{
  "experts_per_token": 6,
  "normalize_top_k": true,
  "balance_loss": 0.00073,
  "init_std_router": 0.0306,
  "tie_embeddings": true,
  "optimizer": "muon_variant"
}
Below are experts of layer 3 (counted from 0) of a mixture-of-experts language model. Rows are named gate (a neuron's input weights, with its number), up (a neuron's input weights, with its number) and show model dimensions 0-79. Each number is 500 + 25 x the weight over its row's rms, rounded and kept within 0 to 999. Numbers have three digits each.
Before each expert's rows: a language model's description of what the expert responds to. This comes from a sample of Wikipedia text that the model never trained on.

# expert 18
Verb and noun stems. Word-initial stems awaiting a suffix, such as appear, mov, pass, result, fin, tri, and fragments like iss in missing or Serenissima.
gate0:499468465497496497514481524484504503507493520536574457520500496480483520526494460449533493505484515513532462509453531517487506526471537489507477543482473510499484498458454428449473500480466506511489496487529520486498506459513443517515546494
up0:522497499491485509496476506473526510532504473481490538453527531513500492475513530520491539482494526506498536475520542512549496490470450518502501457491520523497515475497525518561526488495524486548534527470483498527434509543507559496519485493

# expert 39
Past-tense endings. Past-tense and participle endings -ed, -ated, -ted and whole participles after was/were, like listened, Preceded, restricted, used.
gate0:499518514493501447514564506476538523525492536486493543486514512540502481514496485508512510501541508477510518482477519458477502495502500438507493546491484473503493490502521505453484493469508483477499492499493497461500488518495503484469469489
up0:514513509508476528463467495538509477498520529492547486507476527500508523482524475493482487498536505512469488474533510466500490509503465538477481482501513523519518480519483458468526480498456516465504469510483518558506494482502500511538497515

# expert 36
Short inner syllables. Short vowel-consonant pieces inside foreign or uncommon names and words, such as ik, ak, ir, iz, u, as in Porokhov, weak, Mesoamerican.
gate0:478491474523491494539476495530519503509504459491540498438499518504511525479513499439508497514553475457529534562497489501487491485519493517480517508506505510499530501468488532465515461507463500496550454483494471497483469518509515529506530511
up0:478512491505492498491495496524501487496491486522471479463522449465492526507525517451510517456475509481509486523516506472487467494497567504479464453512497511514500503479489490522493520494471509493540517454507568479520473501499542488498497523

# expert 49
Politics and government words. Nouns and word stems about government, law and war, such as government, Act, Minister, law, elect, plus pieces like cast and rest.
gate0:523537469505472488506493497550541510515509517502493475508529545498510478517522498497506497507516532493503493479501508527452479526480511488465523534481497491524511474528507466465545497507515465522515490519488529499483480489490503523478527459
up0:503487515516481491517449490492534494462505500516524498482517543533494499508520521481546518501533500481547491470470517550486491523467508452491506515499503496526513457540513504470512500496507448535512502502530521507515496495485508470469523449

# expert 9
Verb stems after auxiliaries. Verb stems or participles after was/is/were, often awaiting -ed, such as released, used, found, lo-ad-ed; also ad inside names.
gate0:513477492483459506512505571504559491513479524473521560452513499521482492489523536480530449551484518502487508480530466517463460496499483530524512490488503484484517491511483558481469525478484447480498519520521504492515509498497454518530504490
up0:532471478519493519529543473512537491509541454491551497541516494500482512461528482477514502468495509501457494479502520541507485483507543504507474484512494544522497483500472549522521505517520481490499506515516496479539440488489473492521524520

# expert 19
Currency, units, raw bytes. Dollar signs before amounts, percent signs, per, km, and raw byte pieces of non-Latin scripts such as Japanese or Kannada.
gate13:485479507495519506503456485490490488484492526530517464537448491453505467506550528518483500482509560551528478500470451496465491496485506520510524477528522488500534500530484499506501478483467541481515519492485494489540513505474480512549505483
up13:512498503520505448508535506528536474538475487496512451470515508494493494474446556517539482466511506522481542502477479525478467486468494493527530461495512454483520479522486529513487436500512515481562497461523472482528482537504543490485517478

# expert 34
Mid-word fragments, ice. Mid-word syllables such as Agric|ult|ural, Manh|att|an, med|ic|ate, and ice in ice hockey, plus Pol, pl, President.
gate0:504487500524539470503492536560533460497536478515496481512518507526474471522552495481470492487487467466527529534492542495491508474553506498483509573541539520500507499484464467550487494462527517531541539461491480525491536515486459515473519536
up0:550487474506492491479498514551521477487512454520514461520471492463470511525520494476488520487508510467532524507537516501489501496506505484496530564522497495534498460473466480548544492441528533536522512496534488505524559520520478519481551536

# expert 58
Foreign-name letters. Inner letters of foreign, often Slavic or Spanish names and words, especially o, z, ov, ell: Navalmanzano, Jimenez, Wlassow, road.
gate0:499529493536519498484439533489507474505521495496496499521469470452477488505505504540506554530505484485519520536501512544473515506492500477534472482436531509509515491512506427472469440476523430500528484485518479482498479535533508502470503476
up0:484457499504499479486505515470539537524541530503501494471497548531516439498485513515481470460491518528523550484505487501534506486534514482508479438471505482497489466504484518510527507485539496464519426534526516526510487506555491453478465466

# expert 27
Word starts, common words. Word-initial pieces and short function words mid-sentence, such as as, not, part, un-, wh-; strongly b-rib-ed for bribe.
gate0:509451473519535502537486489516494512479503478466470518466504445477490506503494493474542474501521486505500512508490499525532497496493510561502479538471502515488536511459502458527467462466465503497508496485471485423503490467485499548514554496
up0:488526486513541515564480519496516496520505538495511476546511540502506545567515480463549537481510502515503506505498512500537528464484477498504468502483532517530492473506498482440534491514506496498493508503524504512505490483539483505508501492

# expert 61
Noun-forming suffixes. Word-final suffix pieces forming abstract nouns or adverbs, such as ry, ity, ence, ure, ly, as in weaponry, popularity, venture.
gate0:517526498491545519519508534483507503501491528478514477498472479469464484504488487508498521501460528487509451505477498493510479507542475462517467524498483509528473517467546483533527471447509536463498504508503482476477521478515551442557484519
up0:519498505501480496496500511534549519496487527501498484497553532553551471490429497515534450486514451496473546480493543481464490497478530477543499456489468471508484459497504471505479521517518473501477442493534499516545538496528509508495478503

# expert 60
Digits in numbers. Individual digits within numbers in tables, coordinates, identifiers, scores and percentages, such as 55°25′23″, 19.25, 2–6.
gate0:485564534499484481483505543536522483488490517517552506471499537501542490459477500491517466516512504497491463472482508506514502527511466541513492529513466506501520500505495462462501514471518477500519507454464540505519504511496508488497477463
up0:440496545490491462496542450535476510482510495498509519530504487511437509482494466513491516492507508502473493499474512501483478467495530475491491527525524505457513507483504498468463503467516509505475515470505535498549538518471514439452488497

# expert 2
Capitalized word starts. First pieces of capitalized words and names, often opening a sentence or section, such as A, In, Al, An, U(st), New.
gate0:504551513509470540546481508482552498516477481511472539514505496431496515505501513463534480521547480509516483481503575470518465528487512509518505518492504506539523543532470459459537511466543499499515486469495522522482510504496530513532547505
up0:523522506508498530507469505481509522499516515467532546515486519464480490494495498530559502477495430473535525481500514492517481474486518508519484543512516502554482518491466531502515535516522514540519487500502514537492470498496518516513553523

# expert 6
Months, degrees, capitals. Month names after dates or "on", the degree sign in coordinates and climate tables, and capital-letter starts such as V, Mc, Dec.
gate16:475547496519471537502534477469514502522534468472515481530500481473546469504447472467506465482504485524493505486464488506460475495493483516449501527490506448503526548511495512496481498508494477471510565494486495504460503563471490489479476492
up16:459463501519489517489445537463485513485554462459525495499507482522502532485470476520497506540490502497503523518486486532481541540507465515483541514520518496523474516575538488472465505493533498513524510526503482500436490486532503472517491510

# expert 28
Common nouns, verbs, pronouns. Content words and object pronouns ending a phrase: run, runway, played, made, recorded, Arena, Street, series, them, it, squad.
gate0:490478469513447512530464515532471489472504466522501487567518522500519499519554467507510501498498557556506512494530521489472494483517464485491493452513504460505453504586495499517485524491460523531530478511476528466509480528501495495499450478
up0:517510492493556497420510463491541524458523444489495495499498509489497533491497510491488504471485486500479585497531472492491505526495518519471533556479525516530528546473504516541475478547518535492514515474521502522482498516487500474495506518

# expert 51
Short vowel-led pieces. Short vowel-initial mid-word pieces al, a, as, is, un, at after a consonant, such as royal, reunited, characterisation, broadcasters.
gate0:487485527517505500466552493536517496463462464492524490525479496506451515477496445526489517540521558474497455508509512494471493493502501477490489516491486495460492506485521491512504475493484526532484477499474489512493495511542480488502532513
up0:461507503500523487529474466477500502535506513476501495478481505496524565492497525461532521469493478492513454528510483504529504509459493511497517452521487498486510494466525520523512499487506488529532485494458507563506477475487472481524504514

# expert 53
Determiners before nouns. The, his, her, their, its after prepositions in running prose, plus possessive s, as in "to the", "end of the".
gate0:465476492481438519518513488582465498520524460508480454444543517511512493487523451498501497501504507505496500512505477477504515502490529479505512454537504479474527508502470504485496485479480442549520465515489477484497458499477499490533490488
up0:529502517498509492505521506527500522500493512505471478426504503477535482492502507496491539492506532502498506527506430514512494475486514476486506485527519488487479502532513475478496462501483505474522480521470563504507516494517506454511495522

# expert 1
Digits after decimal points. Single digits inside numbers, especially right after a decimal point or within tables and dates, as in 19.3, 3.6 GPA, 2006.
gate0:509498501508501485510555510495549496494519474488533517479525507473530489516480491521488499509500497500520506518513476490495513483518492504475493539559468497508503492526507481522506527432496442509447510521555506479506456435475546489553483484
up0:460455518508485482481493527539507514528566510496524535502508498493524523447493539520501500532480535479538510526534516502476486485524527537535483531514479476533495517495478499497496509487516519459521478495506499445512490498498540458521482506

# expert 56
It and ig pieces. Word pieces starting or inside words, mostly it, ig, ob, ut, such as cap(ital), exhib(it)ors, med(ieval), att, invest.
gate0:519493475507487506484508496518515498507504495497502468527513524504479511465493489503493511540544505490460470508512467512466523481478498494508483503500510451493536501528493450536523503466487469509476496466454500470515483566476480477531526489
up0:478519503507503509560504499506506492490495503508468482520567532504500484502474508542536491562510507514499469519506478524456481471468501472474503561512517518514535484490515436544508510472530464497480494481494474466530505486528524505517497493

# expert 0
Section headings, line breaks. Wiki heading markers like == and ===, line breaks, table divider rows, and words inside headings such as Etymology, Production, tracks.
gate0:523550522502560516520517482552453498501537490532481483492554468505457486483526474529504463475515492495501460534476510535503493503513516504464483502507499478513529516464520473480501516513509508510480491471533466507552524556488482541512499486
up0:523510516502447528516465536502515514510492489466477511491516502438507498492524451491499552557502489549582454529535514492510491535494522505498525523515489521465470509452517501465530493479521521522472509493502501470552468500547494488507507469

# expert 43
Leading digits of numbers. First digit of a number, often 1 or 2, in track listings, dates, years and table figures, like 10., 2002, 152.95.
gate5:499522538497517520503527462464554485507538505511470464518452530517507497531517455496475486524496507528498516490514539443518480500547509518528500473518492485520518481462477481472484523489498484485517562502503521484477533467493496503494533555
up5:471525503495566526495531468477541509500483474454496486478455517521485486512468507509520478543487499519533501462460515509512483485531475481474526482492518504538485491477499481502482482462490519537498536510453523495495508495472522529472477523

# expert 32
Leading digits. The first digit of a number, often after a space, bracket or currency sign, in years, scores and table cells, such as 1(991), U(2)1, ₹(1)00.
gate5:443511502512487493493454485482531523478455529461472488505520532531461469484511477501544490509506477516501500508537503466484497473494456492458467511472485516489509499526503544490498505522484509516498470502501484483505530493499501540512505479
up5:558527492490506558519498551550510516473517531527519516469454535540430470484531527510519506530481531490502492472451470540513461447552490486525516502481511485481455491482498503540480526494499540462530510500498497507494509511523494540497501524

# expert 37
Quantifiers and negation. Quantity and negation words after a verb or preposition, such as one, two, first, not, all, several, some, more.
gate0:512465508524502488508484482449528520504525479552504498474535468492499529506494469530506508436491507506538511516572525501512446471483504529498482513498489501531486492528519526517506501458499525492500507511528516519524457461498510536526501495
up0:567532531495537539524501480537493457473505486505483535506510525480504476512497463469491468501547446514482488497536484520500493526478451521493535512526507489441469480505505498513468495534532540519514499480448546474471483506537536535473502479

# expert 50
Name pieces with an. Middle pieces of personal names, especially an after J, H or V, such as J(an)uary, Dej(an), Van, Jon, Joseph, X(ia)olan.
gate0:448535547522516533501511509508478534492504495493511468514480469453467446464482490463489485493516458508537500511498523481510473516543487497492547451522500484483480497494498491514514507465482483486486506480489507495517476446553507512501479539
up0:551472467508536460508521485533527510473505494532487518492506538502480490481510495512492502531489494522486507513476518497502459488465487530506493497483460490515467540490490512493500489513518466465538445535500477478474495489525461467520480493